config = dict(
    n_layer=13,
    d_model=128,
    router_score='softmax',
    routed_scale=2.5,
    balance_loss=0.000518,
    norm='layernorm',
    tie_embeddings=False,
    optimizer='muon_variant',
    beta1=0.95,
    batch_tokens=[131072, 262144, 524288, 1048576],
    steps=3575,
    dataset='wikipedia_en',
)
Below are experts of layer 6 (counted from 0) of a mixture-of-experts language model. Rows are named router (the router's row for the expert), up (a neuron's input weights, with its number), down (a neuron's output weights, with its number) and show model dimensions 0-127. Each number is 128 + 32 x the weight over its row's rms, rounded and kept within 0 to 255.
Before each expert's rows: "gets" lists some tokens that make up at least twice as much of what it gets as of all text; "raises" lists some tokens whose logits its average output raises strongly, later layers aside. This comes from a sample of Wikipedia text that the model never trained on. Tokens count by the router's weight.

# expert 29
gets: " of", ",", "%", " in", " were", " years"
raises: " and", ",", ".", " or", "\n", " in"
router [163  98 190 130 160 138  99 126 129 150 150 117 113 120 186 169 152 173 118 161 114 106 159  56 105 132 133 188  61 159 130 118 178 204 131 197 169 102  69  84  75 105 136 130 192 163 148 121 105 163  97 171 159 109 124  92  96 119  80 159 112 134 151  97 111 123 140 112 109 167 128 137  69 120 162 112  76 153  98  92  91 141 129 142 114 114 150 155  94 155 107 105 109 139 155 100  88 111 179 155 189 123 127  72 137 165 141 121 157 105  82 162 106  66 114 145 172 137 149 115 109 122 116 151  98  81 103 164]
up0 [ 82 197 118 116 105 121  51 151 145  83 109  88 108 143 132 126 134 153 101 134 128 134 174 111 175 144 104  89  89 125 145 129 182 102 101 193 144 141 107 143 126 151 104 140 172 136 109 148 124 213 140 108 200 149 177  50 100 160 108 156 122 128 154 157 124 132 108  91 125 169 127 101  93 115 166 224 120 147 127 129 108 118 112  91 158 163  99 161 134 137  81 146 140  91 120  90 116  85 143 187 157 116 122  28  89 135 146 114 136 162 141  82 142 101  96 119 158 111 129 121 110 140  86 111 159  91  77 121]
down0 [131 143 176 158 117 147  95  87 123 134  90 125 180 119 110 164 107 167 136 121  63 145 160  99 121 117 120 125 125 126 109  86 171 153 144 178  72 156 132 125 101 125 114 149 182  58 126 161 102 238 116 125 115 151 100 149 117 134 153 110 141 145 158 163 170 111 159 147 126 146  97 142  97 151 118 120 113 121 142 158  64  90 179 178 119 172  96 154 121 109 129 116  99 125 106 117 179 123 114 140  42 143 127  75 169 150 104 109 133 177 143 185  50 144 115 180  91  80  53 130  89  95 117 107 129 164 124 122]
up1 [138 149  97 177 117 166 131 141 129 122 115 111 167 118 183 157  94 167 167 149 124 129 138 106  86 127  97 168  61 180 128 104 106 114 200  91 117 106 110  82 124 161 105 194 118 127  37 160 176 113 176 106  88 143 103 124 109 156  99 150 130  84 150 111  86 166 160  83  26 110  77 170 117 156 145  78 122  90  93 145 170 181 119 129 134 109 124 133 166 120 134 121 165 146 120 143 147 156 118 109 109 126 105 130 163 172  82 130 139 127  93 152  93 142 150 170 149 124  75 140  78 194 105 163 138 119 105 156]
down1 [126 153 126 137 136 169  67 108 117 218 137 107 167 103 102 136  77 164 164 160  80 141 107 113  94 124 114 117 121 104 133 117 155 177 175 113 126 141  87  80 156 119  90 189 125 166 140  57 116 171 102 182 103  94  97 166 126 165 104 133 113 147 146  66 126 108 107 148 158 147 100 129 165 187 156 131  89 109 186  99 114 171 147 160 118  98 142 141 184 130 101 146 172  93 141 115 115 109 154 116 156 132 100 107  94  77 119 141 175 109  89 161  98  87  91 154  76 153 210 113 170  73 126 106 164  98 115 130]
up2 [124 105 157 109 126 173 131 123 115  94 116  99 147 127 141 176 126 136 120 194 149 109 173 120 189  99 181 137  77 135 193  77 131 138 120 112 145 124 140 179 127 185 135 135 169 134  93 129 105  75 151 113 150 127 103 124 131 161  98 176 114  92 101  86 117 125  64 118 158 133 128 132 126 213 109 125 123 157 107  69 156 128 186 159 172 140 109  58 106 154 143  98 166  81 158 110 120 144  78 114  86 129  91 112 103 138 123  81 121  90 156  54 159  93 153 129 170 140 118 144  92 175  99  97 199  86  78 149]
down2 [145  88  98 111 128 141 148 128 121  97 110 121 229 113  85 114 138 122 166 127 131 127 148 142 115  97  89 180 114 124 212 146 141 107 161  80 119 140 126 132 132 136 166 121 101 155 141 134  70 143  82  69 131 160 127 121 172 212  56 100 167 133 127 109 135  89 170 131 168 115 108 132 131 131 121 122 120 152 134 161  91 149  82 143 103 154 111 135 121  61 166 143 172  84 163  80 140  96 102 136 134  67 112 182 124  83 211 147 107 103 104 113 115  99 186 188 135 119 106 150  91 126 137 177  75 116 155 106]
up3 [136 143 104 118  63 134 128 132 183  72 178 135 146 185 121 132 135 166 151  87 123 115 142  72 150 113 174 151 133 143 103 182 114 141 105 118  89  59 138  89  79 191 146  79 202 110 165 171 155 132  97  83 155 128 201 120 124 104 104 131  66 115 144 128 112 146 116 139  83 135 139 185 137 102  80 195 173 134 173 166  89 171 109 127 158  76 125 107  92 122 140 113 151 110  88 101 184 149 165  96 111 158  92  99 126 123 100 102 176 155  97 105 143 106 129  84 128 147 166 119 146 120 107 101 162  93 106 140]
down3 [112 166 147 108  98 161 180 113 164 162 127 195 145 162 116 109 101 138 137 121  84 160  88 196  66 133 159 137  91 116  51 191 139  97 133  98 127  76  89 151  90 187  87 153 167 119 170 125 165  99 133 159 132 176 133  66  79 129 160 115 104 136 152 135 102 136 138 135 131 164 116 142  59 104 136 110 176  75 119 133 146 118 173 139  84  80 126 163 107 114  96 143  83 150  81 110 127 124 185 189 118 113 171  91 165 122 104 152 105 120 130  62 145 156 115 155 125 146 101 132 149 120 136  65 148 146 104 168]
up4 [ 93 130  96  95 124 140 157 152  78  72 187 170 115 117 142  89 165 127 114  90 147 141 140 119  53 102 123 127 137 148 125 140 129 145 118 146 142 154 144 122 116 134  93 172 126  74 143 112 116 190 110 106 135 174 121 172 167 121 162 142 180 159 211 159 109 162 100 145  81 102 117  81 111 121 158  99  93  95 111 118  35 188  98 153 184 106 137  96 141 156 128 129 147 131 112 172 104 123 108 163 156 103 145 153 108 132 126 128  40 125  98 115 134 114 110 125 114 167 136 189 182 102  81 101 159 181  54 148]
down4 [ 86  79 196 162 158 126 143  84 155 184 190 124 119 174 138 183 135  83  70 146 131 120 131 164 121  82 112 130 121 166 116 138 149 164 134 153 145 150 170 160 153 115 140 127 136 140 180 114 121 199 174  84 140 125 144  98 131  87 103  92 135 174 138 101 118 153  94  97  86  97 161 108  86 148 131 103 186 137 156 122  93 119  76 137 111 107 112 126 109 175  83  95  95 158 132 116 155 102 136 138 102 167 122 149 109 127 107 174  74 128 184 134  85 107  75 127 114 109  27 169 184  99 144 120 105 141 124  65]
up5 [ 64 104  60 151  79 122 143 159 155 130 133 106 184 149 158 127 143 170 151 175 149 111 166 107 114 129 121 146 131 156 150 139 124 155  39 116 160 116 118  70 120  96 175 105 142 141 127 181 152 116 139  96 115 102 145 164 126 214 134 192 161 163 138 158 110 108 110 117 114 105  94 128  54 137 103 149 136 108  85  91 171 156 100  91 136 120  97  90 128 159 105 170 108 115 128 102 101 130 172 149 167  76 131 100 115 151 191 148 100  51 152 117 182 104  82 164 187  91 153 124 118  79  98 138 141 110 135 157]
down5 [137 100 136  72  81 134 144 165 120  88 138 132  90  97 142 102 131 170  98  94 106 139 106 152 159 104 120 133 173  48 130 156 157  92 152 119  67 126 138 136 165 146 190 137 138 125  71  35  86 137 159 187 147 153  74 171 130  78 232 158  97 164 164 143 150 158 114 135  84 165 136 119 182 147 124 120 143 155 150 119 136 127 154 113  99 107 124 132 125 126 125 112  83 137 183 155 137 122 145  91  51  95 117 176 130  73 107 169 103 136 119 108 145 134 118 188 105 138  84 141 120 124 146 103 121 182 110 104]
up6 [185 162 115 125 128 102 131  91 124 126 183 111  86 172 117 180 142 143 138 137 181  93 171 107 142  87 160 194 114 110 155 121 101 107 152 145 154 117  82 171  99 152 149 123 142 120 145 122 108 142 173  84 159 168 112  85 117  89  78 136 168  93 188 160  96 163 122  44 132  95 128 145 117  65 128  94  87  89 143 107 121 118 147 157  96 131 131 115  78 217 133  92 195 129 137  88 140 176 171 143 148 161 131  88  82 150  81 142  72 132 142 142 168 126  76 120 156 147 170  72 116 134 121 130  95 130 154 110]
down6 [131 159 142 160 121 133  68 155 129 147 151 120 121 150 151 140 130 162 155  78  74 121 154 104 166 129 134 112 120  82  86 102 129 131 109 211  94 171 119  99 101  97 125 149 132 133 115 112  95 142 130 143 157 124  69  54  86 116 102 161 160 135 149 149 105 150  93 171 163 119 145 133 162 147 117 155 209 105 109 152 148 137  78 193 177 186 135 120  82 173  86  70 118  77 152  53 104 117 120 157  67 198 153 145 170 126  61 114  88 153 100 131 140  88 128 152 134 131  84 127  96 131 119 179 116 132 135 154]
up7 [121 160 116 131 125 134 140  73  98  96 103 137  93  88 104  95  88 169 124 151 180  75 145 156 158 123 110 145 119  90 179 160 106 192 161 107 169 145  98  97 116 164 152 129 107 123  81 127 175 156 103 125 109 176 110  79 158 128 147 145  78 118 125 105 107  95 115 188 110 134 120 137 106 127 132 201 145 130 136 125 107 199 112 178 148 136 149 120 163 133 137 172  57 157 111 115  85 115 106  60 179 125  98 141 167 158 205 144 112 109 148  94 105 146 133 161 169  89 100  54  96 150 137  53 101 146 152 162]
down7 [125 174  58 121 156  94  98 109 131 146 107  95 155 115 121 152 173 107 104  89 153  62 139 152 151 143 155 159  98 120  97 117 122 145 112  67 108 130 170  97 168 141 140 136 159 132 150 173 103 122 120 128  88 126 142 151  96 123 120 177 122 102 103 128  91  62 147 137 134 129  77 121 108 170 140 165 110  99 164 149 135 113 106 165 203 161 141 103 109 128  86 180  93  96 160 134 122 117 100 166  73 127 155  65 139 195  97 147 139 124 179 110 226 128  63  45 158 112 128  95 146 163 154 176 129 156  94 141]
up8 [ 84 129 124  85 124 113  65 162 155  97 121 173 121 145 146 148  73 124 146 111 117 104 155  99  93 112 121 162 131 115 148  86 100 126 161  72 179  86 197 135 177 133 133 136 174 126  86 111 161 124 111 159 146 164  55 130  97 106 142 144 149 176 192 137  75  94 112 112  58 143 163 128 141 157 128  97 166 120 137 164 103 105  96 122 101 140 120 138 121 225 174 135 165 110 166 124 140 119  98  86 130 143  92  97  76 114 156  98  89 131 106 133 147 134 149 163  57 210 158  95 117  80 134 180 143 118 142 129]
down8 [ 97 195 165 126 120  98 179  70 138  87 139 162 140 123 116 145 137  91 141 152 111 102 102 143 143 146 111 128 100 118 124 147 125 101 144 140  74 143  79 171  91  63 118 133  94 118 106 148 123 106 110  98 118 153 103 137 110 106 153 123 167 117 163 112 139  80 111 124 151 183 183 122 142 154 158 126 173 103 201  98 189 189 147 149 135 167 200 111 156 104  80 182 115 132 152 191 119 170  83 125  81 183 168 128 111 122 129 112 143  56  80  58  91 138 108  92 119 100 150 178 169 140 111 110 103 118  80 124]
up9 [ 57 126 129 211  90 144  93 191  93 107 151 135  85 165 110 144 143 180 161 157 102 108 151  67 138 103 131 131 181 143 109 109 202 182 155 132 157 119 172  77 151 118 108  99 148  87 173 156 145 149 128 140 134 159  62  83 131 125 148 124 108 120 148 108 139 126 138 112 110  93 151 102  62  96  78 115 132 131 127  75 111 107  86 152 177 165 157 144 107 135 132 110 130 120 192 105 142 142 160 117 187  84 118 124 106 106 148  92 118 152 107 110 187 149  41 128  80 193 158 126 113 131 120 113 104 125 163 145]
down9 [111 125 100 144 166 136 169 109  98  87  77 129 124 119 179 134 118 116 135 107 152  89  62 122 131 109 113 151 160 126 105 153  97 111 119 177 123 117  96 167 167 170 113 136 117 128 135 128 162 128  80  95 105  91 109 138 123 133 134 136 184  91 157 108 142 135 108  99  43 131 104 136 143 119  98 188 126 153 174 159 105 117 122 169 176 149 126  61 167 101 142 107 121 209 116 115 166 185  91 130 134 124 126 180 138 137 166  92 142  90 166 206 161  69 165 105 144 105  89 157  59 142  63 162 176  68 144 116]
up10 [191 152 152 148 129 174 111 160 175 113 118 111 127  71 156 146 144  96 112 161  79  64  89 141 170 131 154 110 140 148 163 119 139 122 165 133 157 134 145 195 132  87 134 144 113 139 154  63 165 124 139 153 157 103 159 151 140 151 116  71  69 152 109 213 156  97 112 127  91 200 102 106  93 111 133 127 167 162 121  78 103 112 153 162  61  66 153 124 175 122 151 127 126  67 119 120  98 102 137 106 153 108 102  89 119 118 126 139 113 146 107 106 166  84 113  56 196 158 108 106 183 121 173 142 109  89 145 130]
down10 [129 121 126 112 120  81 131 125 144 110 145 120 169 106  50 160  90 102 139 158 152 152 115 111 161 140  91 105 125  74  77 151 134 146 168  85  81 185 169 151 134 130 118 146  79 124 128 106 126  98 165 222  85  49  97 115 128 119 160 148 143 130 146  98  92 198 211 107 130 182 111 135 144 123 245 102 118  80 171 122 148 166 170  69  76 153 131 126 120 117 107  94 144 129  94 138 142 140 158 140 134 107 102 130 114  83 115 136 118 152 149 130 120 136 158 139 172 101 131 150 139 117  97  82 105 128 175 136]
up11 [166 115 142 146 103 129 114 135 110 158 128 123  76 145 192  81  90 152 136 193 111 113 105  72 123 127 151 181  69  94 131 135 167 113 130 132 172 135  86 110 167 119 184 110 119  95 117 114 183 120 185 152  93  99 168 156  97 114 125 103 115 117 115 119 171 200  28 160 145 145 180 102 111 116 122  99 100 153 129 129  90 183  72 132 173 133 136 152 100  79 132 139 114  97 161 126 190 124 126 118 188 177  94 120 117 105 137 156 126 123  86 109 118 127 131  98 110 178 113 130 127 119 153 208 122  62  85 135]
down11 [ 57 115  48 168 137 134 135 162 161 122 143 111 113 153 126 110  80  95 111  94 159 136  88 148  97 105 147 178 155 152 126 150 166 157 196  82 154 103 167 155 159 138 173 104 124 128 130  99 132 149  65 178  71 117  56 124 135 116  59 135 162 188 126 111 172 142  96  83 121 113 124 201 120  92 148  90 109 175 113 109 120  80 156  97 113 148  96 121 112  97 135 141  72 149 124 117 124 114 137 107 111 193 128 123 113 114 126  97 134 157 154 195 134 191 155 192 125 120 112 157 147 103 144 129  67 160 123 146]